config.toml
num_hidden_layers = 13
hidden_size = 128
n_experts = 48
experts_per_token = 2
d_expert = 80
d_shared_expert = 64
hidden_act = "swiglu"
moe_layers = [0, 1, 2, 3, 4, 5, 6, 7, 8, 9, 10, 11, 12]
router_score = "softmax"
normalize_top_k = false
routed_scale = 7.3
balance_loss = 0.00242
balance_bias = false
init_std_router = 0.0168
lr_router = 0.000826
num_attention_heads = 2
num_key_value_heads = 1
head_dim = 64
vocab_size = 8192
norm = "rmsnorm"
norm_place = "pre"
norm_eps = 1e-05
positions = "rope"
rope_theta = 10000.0
rope_fraction = 0.5
qk_norm = false
attn_scale = 0.125
tie_word_embeddings = false
parallel_block = true
init = "uniform"
init_std_qkv = 0.0395
init_std_o = 0.0
init_std_up = 0.0395
init_std_down = 0.0
optimizer = "soap_variant"
learning_rate = 0.00453
beta1 = 0.95
beta2 = 0.99
weight_decay = 0.085
lr_head = 0.00876
warmup_steps = 200
schedule = "wsd"
decay_fraction = 0.251
decay_shape = "linear"
final_lr_fraction = 0.0
batch_tokens = 65536
max_seq_len = 1024
doc_mask = false
train_tokens = 368800000
max_steps = 5628
dataset = "wikipedia_en"
Below are experts of layer 10 (counted from 0) of a mixture-of-experts language model. Rows are named router (the router's row for the expert) and show model dimensions 0-127. Each number is 128 + 32 x the weight over its row's rms, rounded and kept within 0 to 255. Numbers have three digits each.
After each expert's rows: "mostly gets" lists some tokens that are sent to it at least half of the time. This comes from a sample of Wikipedia text that the model never trained on.

# expert 42
router:114047069097120104174154114124150180078130168121086124132157105103121128147145103147159111147070070143081069061106150165109101130135090089167140076150119152200138148123117088160109082123133164188122080125162156128089132091159149181150112158103148193137166132178145078079152110135130122159079136053094152090140101188158124144134083168119096140147111124114107107166102138144102114125111
mostly gets: " colon", " civil", "spec", "gn", " occup", "clus"

# expert 21
router:106063160106080126142108192102137129121104059077124091162084137127058132141111109090103157120144144127157111125132090096116107109115085151080119103157105058101104072129113095118189086162123129128141100147150190106158118172110111114138073142089125120124126093117094104109094147117136164167110102132143122118091125104085090061151177191094136146177135072144137077065062147126148185161174
mostly gets: " expl", " b", " rem", " var", " prov", " Rem"

# expert 19
router:155107131127135088069064149097148177158141186118102151122092116172138141169070094152127113127132086115181093119146124128103109137133091137135137196129057111140119082141159125117135095108116043075121099077124072149084121141150100116189162113081107085113126170114062128130124178106153160117080125155072136164126156072115100086116156078128111191101089119097136169112151071136094145158104
mostly gets: " RAF", " Squadron", " Socorro", ")\""

# expert 5
router:057172168101091155146102084116161111134146118132185135137137208098141133137099109059094053124116168132080089130105101159131147184128094175140102111097114123098210138127090129100057115136062169140102141126150093145091166102169089097097123139114098134120179158078160125128119116131074109175103096137140153140130073150153135089151101095148101130168123193145087140100190141149111105132093
mostly gets: " This", " There", " It", "There", " what", " They"

# expert 47
router:151101133121139099070067149092141170155142190113096142121087116172140134169075092157142112127133076112185097131135119126108119138140094127134138189139058128155111093138171139115130090102115042076125095092122061147083122137158104110186166117079102089120118172109075133130134179106160149118082126154072138174130145063110107080110157084127105179102092120094128169119149075132087146167099
mostly gets: " -;", " Nominated", " Honda", "',", " Yes", " GBR"

# expert 14
router:087142140110163109172145107117105133137159114132107138130165110115167144128159101120123104159126133174112129123149159166100105132121161162094100129119130067135096099143098123149073133091127152126104108146162061144234097138083170125089120141092104157160192106095167103133040164151123107067163115159133107170118069139093142122063083077063137064181156125117195135146137158074097106156127
mostly gets: " but", " than", " so", " because", " even", " However"

# expert 0
router:198103086154063159130088121126160161107102138142135100123070081123119122115137069202150110086197073129161127124144164127143092127103088187212140067092151100137121143145098128071131129131110093146082094136128138125184108121125131154110150147137071126108106121150076092109099110159127138089099155149123112111091104145187162109143147194105137172085157108083117135190125092062101103121163
mostly gets: "p", "-p", " exp", "ip", " disp", " opp"

# expert 15
router:141089101134115120140168123097106088158088169130099104088112092057154129169156121132135083138077157151098156141113170148083057161147125126100129161082193112188089137122116120077153129151158136142120165147091149150174105154111152125152059073146166124168070128168112133103090183167138149134131145113159143132117127066112113174174090122135100081155137079137078161086115101114059182101186
mostly gets: " addition", " mid", " spring", " least", " late", " Inst"

# expert 30
router:099126137130112138172173111166108156096221156159120109080171122151093135093153104102218150145164076125154191120133163130095173148096122067145094110146093137140090153166102070120137132118130144093052146120154112114150070159186177135115103165089097105155108101174085168107124159176142118131120107113151078113101094134157175114143125171080104095125177093159138124128162124157177077125151
mostly gets: " tr", " com", " br", " reb", " cr", " pr"

# expert 8
router:106134152128175090175191071106107126110196101152186118092184134103187155078125206144140170087137103130177087122107155100169103101105133092124126114109123180149089115117077169160102180160116126138161110148177107117152123119167143110065178133167140162092140145127139107156123110093137106181150140101135079133146164148093138127132104180095124094184109144094121088083111191182128088134180
mostly gets: " his", " their", " its", " this", " her", " the"

# expert 26
router:157091149147173136054091160103134091159104140173103096189083129078037104109190171105146147105164189147090143179128131158169135151145100113094134144157181062186136157108136120119191129113085136113193129123112174111119116134075092171154157142132119081089123121156145180076123147157131098117075119092143127110150171097148152143170125129114153108127128089153141149089156186098097107123097
mostly gets: "°N", "′", "″E", "″W", " Animalia", ";\n"

# expert 11
router:111149098129113127137116158121115113136152120128123098141109179151156145085113099120197040155085100174168175160110091111125074127116129119116127152142139170137191164099080153133094153174061180178057160107096165133164154147160132106149118149109122123212144186152132081124086125158132129125185107101173115173130096102167071139125066151163109101165195145141139138152154131173173134151128
mostly gets: " education", " development", " business", " research", " groups", " artists"

# expert 37
router:140152069108104123165168124110106097157118114129166155081145141099147178178117145108134143190153100153092125143124090088142076147136090162101124209145127110082187123122074140110130120090116146205140183145089129160174161133140131121086100134184089123165120203143140142110160146120167156072144088151123199118108118089137083158160086123187148046111131107174133146155130149100163139084096
mostly gets: " year", " time", " years", " week", " days", " day"

# expert 23
router:128089105103137117098125191120132080178057198114115199086104092137089117120050091132180148167124121183115121068149131091105149136039150169148097104082111098166105129170141156092109102077117121100161121107137142108174161155130172187087143113125159165151110092135081172137130155147125107140126113121118171123142087113113138153122186089119152163112103148141176144173172109181164133131163
mostly gets: ".C", "eph", " Wat", " Pa", " GK", " Sir"

# expert 27
router:144098130129131073149160169081129135124097117103135120105130133096174178158136173166152153174161103107159157193145099124151058152142151110098113121110150098157151100150140132143112152119169110120163144110130123079134093103100142062118079119173147093128169153131105130139148156188141101147187127101095085172150093154171175195086107166106114112221148058076180131139110189128117079181125
mostly gets: " large", " small", " great", " largest", " highest", " high"

# expert 2
router:117166146181114144090112137104124099127148128202149125065124183099107151182165128069123099175111187087130145097103153153154182116152169138163137155151129150132160145130170175155068091094154100134170163134154157133085120122191071116099164098077109159109117134117079134105136113073125123145103123137172099069132116108090184106128112090154125167119078184101075121115132151101152079065075
mostly gets: " =\n\n", " born", "American", "born", "Species", "ambig"

# expert 28
router:121175071155092137112178088087076125153118170117168186152119120131116144128119119097149114090165098161135114127132119152135107092162150156126078106123138147106220138161103061108095140118072189162122142110114172114148151105159126165087182098079132169130101202169079064114123133092150100158168104100138119159164151115171081121127105144191110186088093131167070104105162124133143171120150
mostly gets: " Association", " Corporation", " Records", " Foundation", " Affairs", " Institute"

# expert 34
router:164064080123099093143159112083090098144140175129106096163101163107051074128103091144149104112128103186175105153134158106117089160111115155126128117110083124064122138101118112095165114085163137070133138115100150131062124120128112106142109132150140143183088165116157174130126110070073117081064117104129064156116113108135067166133165123085116169176165193127087099155112133123111161204152
mostly gets: " Kitt", " fort", " dest", " St", " Fort", " alt"

# expert 3
router:146113139117132093071068143095144181152145191111091141126091113170134130173083101164130115127123089116176106126147121135104109144127093128141139190128055108144121080140162132127133089096115045072125101076120060154088125146146109104187167102075103089110118173113066133129125182101155158111086132148073120177115140069117106096105151082124110177095093114097123174114152071140094155170103
mostly gets: " Love", " Training", " Your", " Windows", " Drama", "ety"

# expert 35
router:131158092155139149170097101163154093084132054082124129143184157126123109123064130100114121131068153130153128170112095118073083156108133124143106137118135115107127143133145163163101101170144087114149107113139136147128127145130140074140089125122103115117159068134117117107100106176164189143185125177198147081151129120083107118165083170176169045188231118121156169145164148131178139168143
mostly gets: " took", " along", " worked", " moved", " take", " provide"

# expert 38
router:141101136124128094069066147091143178160153195112088150123089106174139128173080099152130113127124084119177099125147122123102116141134098127134139189132060113140115089142166132123139093103115041077121091084121068159086125141146099117190172111082107090113112177110065132131130190102148162117077123143079132167119149062122110080109156089128109181096092121098126161119147072128092155159105
mostly gets: " -;", " Benn", " Mark", " Fun", " Taylor", " Lawrence"

# expert 25
router:099078112159092111086160120110102169087191138137180103166151122145121123129192158104161177133175074081163132152158151149165154084125132109157093120157105169097137107161092089135100147108159121121144124063111125163147174117074097154123136155142215088100096156070145161117191146103118113180117094116095153123162183187173097154119171138181086090083135133090141099165136124172156130129134
mostly gets: " touchdown", " Olympic", "weight", " Fellow", " Prix", "achelor"

# expert 41
router:125115125084095131123161111130123154162117085143139068128124136093054126043153116142105118196192139131089111109133154097194188129166133060145162129122125104131070129121140064104156184152152165087077163140112142080164097109108097129094161107136159105117110095094150096105156101136147135104131081101193141143071114108125145112110176113132174129076166104173157103076141090142123083130191
mostly gets: " medalist", "Track", " Release", "Pl", " Years", "Film"

# expert 18
router:180062186096155107096144115087097138142115100120161123180163150179144087099124113120070118151127159142122174152113069134192148177149145177137116087106097156146131124131172134115172134111132123140154124093181142049142090127100131188186187086125085144131182101123130101123175210142083154138134146132111130144142125139115103124089173153144091156076147072188148154125090107153130081173140
mostly gets: " ±%", " Liberal", " Turnout", " Votes", " (−", " Majority"

# expert 43
router:193102126091128097135105068123093164064154188142119107090091076150066108151144096200147159147087070129089147117152149135091104121151111155136131104135174131111103114116154118138147132121113119126186091103099173131115170124118169095157068147144152141183109057140175095077105113103133148137117152157079161096130145151139116126155157109144151110103115211067099201158137133084080157077119
mostly gets: "zz", "ugg", "erbai", " Abd", "mad", "gh"

# expert 46
router:159180134132131134099078091166142114113118131162110197119114096199128141120064144133144128087101173135156112124144145098119085096130167055139106159126154085109055140119149165164190113156139144117094160137110092109141125071100163154109131161091097082120166160163086145115146114060134072080056136121071124155086153154140033117085151112114095160094170134102096104127130132126134095153093
mostly gets: " Georg", " von", " Kur", " Hans", "ń", "ö"

# expert 33
router:057100149080105101128139128153172152132116108135063070189164164087092133059164092113072139160166130123045145122086093134231162131151111146133139129112144104119099130122170128111144170102154130129111154158103150116135146089133064171148078170191180124119103101070159118125088107167114107099137110117147157164110101188106164120104117100131125117109125088140123113104106197178112110104138
mostly gets: "Personal", " ±%", " Votes", "|---|---|---|---", "Scientific", " Pld"

# expert 7
router:114133087120150131104180137116152115111087152092115148071113069147101115163157114206153166167099109109096162115109139202113138111067145173124071095146183088105114102157181150160148155135102116121117103152112145182106085121156131149108121155145120099205080119161101119094125140123125089134094144171114098183109179152163117123131190189126141105102109179171117107174057085147121109197101
mostly gets: " York", "ß", "ham", "idad", "castle", " Jersey"

# expert 36
router:065147153156185076166155139180121092086093120070153092163098145121160179150157162135146152094107147164108144177122085106151160083096123107097165195163159143055125130128135175170155178126150169162111171149169129086113164092081147161106116108101100162082128075144172138157117111151130089112165171143144083119113131164131149166154168124172096173148145154150166138099166102094120173082156
mostly gets: ".\n\n", "\".\n\n", ".\"\n\n", ").\n\n", "==\n\n", " ==\n\n"

# expert 29
router:150138162091129155101104113073081143134089150098140147156162146121047129160134199098084123117156184188057130152132065151180119157154113151134125077116125084127165115128119107139143110141073098091162080166148122059096154134115094123187153126167177185063109119118123116107107109090111157156110161122125110107163187127178168134129134117147163175128089115155100096097072186109109141092120
mostly gets: " JPL", "})\n", " Insecta", " Phylum", " •", "″W"

# expert 44
router:184174150112166131163105170196146096073180065136131142181111127096117124118109155139160094132174152106100163109152146131144148091118160138126097120111121160195162174085113142107114163115144134177117154149063134130073159133097202114121168108216094135119147047122155124167109118144127113137184086105131126118144122142125085123080136169063170098134095112145092075137087098083134155110087
mostly gets: " of", " during", " into", " among", " During", " from"

# expert 17
router:117120133132124130087156165108132189133138149135118145074127102079091111121152192139150130103087092186083076113062153154152112119068116107157098114099181090138122073171078128065122094086170155112074132126142109090096088170176200119154132136109112130135119134152134122148158089134171089175194128154084077118121113160133116144137100105156170126061068163132094138073125089148120161080123
mostly gets: " (#", "9", "0"

# expert 24
router:069171113168186143138111070170114107113136104125142185103137107095170133114149104109127115177128099101126151135152164117090133122118092141110126099125148177080103136142072135109106087086137138140110134123176078168159107174172071165111208125099175118152155151097145156137108096123094080103159152085084183124097141164097134076126074157162067132143179176111139129174189169139111151150054
mostly gets: " he", " she", " they", " father", " They", " has"

# expert 1
router:139105131083148126108091121159163140171133091105111183120138065096099113138119151159147129110186159083162090038200142127174098097083166135120114095152132088120101128101142073142132131084162175112119154115108168190170141124087137150154132186108119152142159189166113123099136166097157153119096176121092172135084202147162159119092193150108139129113148175099119132085110088173182156120144
mostly gets: "l", " Royal", " Kl", " L", " Ul", "lo"

# expert 6
router:185180199141205160133117105136129105125090123151181116139136147125091088070175085130133154146134150108091102143121077109202155127155106062122169144152153107126174166131119114131146112185099112177051095144099116095092130146123107122111128075185144149087088068068140185111147096147159153116120072093142139096110146114153142132143111088120129094107164106134162166096112124123074144055149
mostly gets: " Succeeded", " Preceded", " Died", " Coordinates", " Phylum", "–present"

# expert 13
router:151100187182102101124132179172164110095189145109130188132146113147080115157085114165057128094100100157143120126180109115113145125143200112098114174096106155144143128162171140160199165126124050135118156141142090156139116102137104181131162175143130110104138130141087162100181113136069114122131143170088155147107174132134114080113142168165140171118115149049162125160093053102125077130153
mostly gets: "ić", "ović", "sky", "lov", "ski", "ti"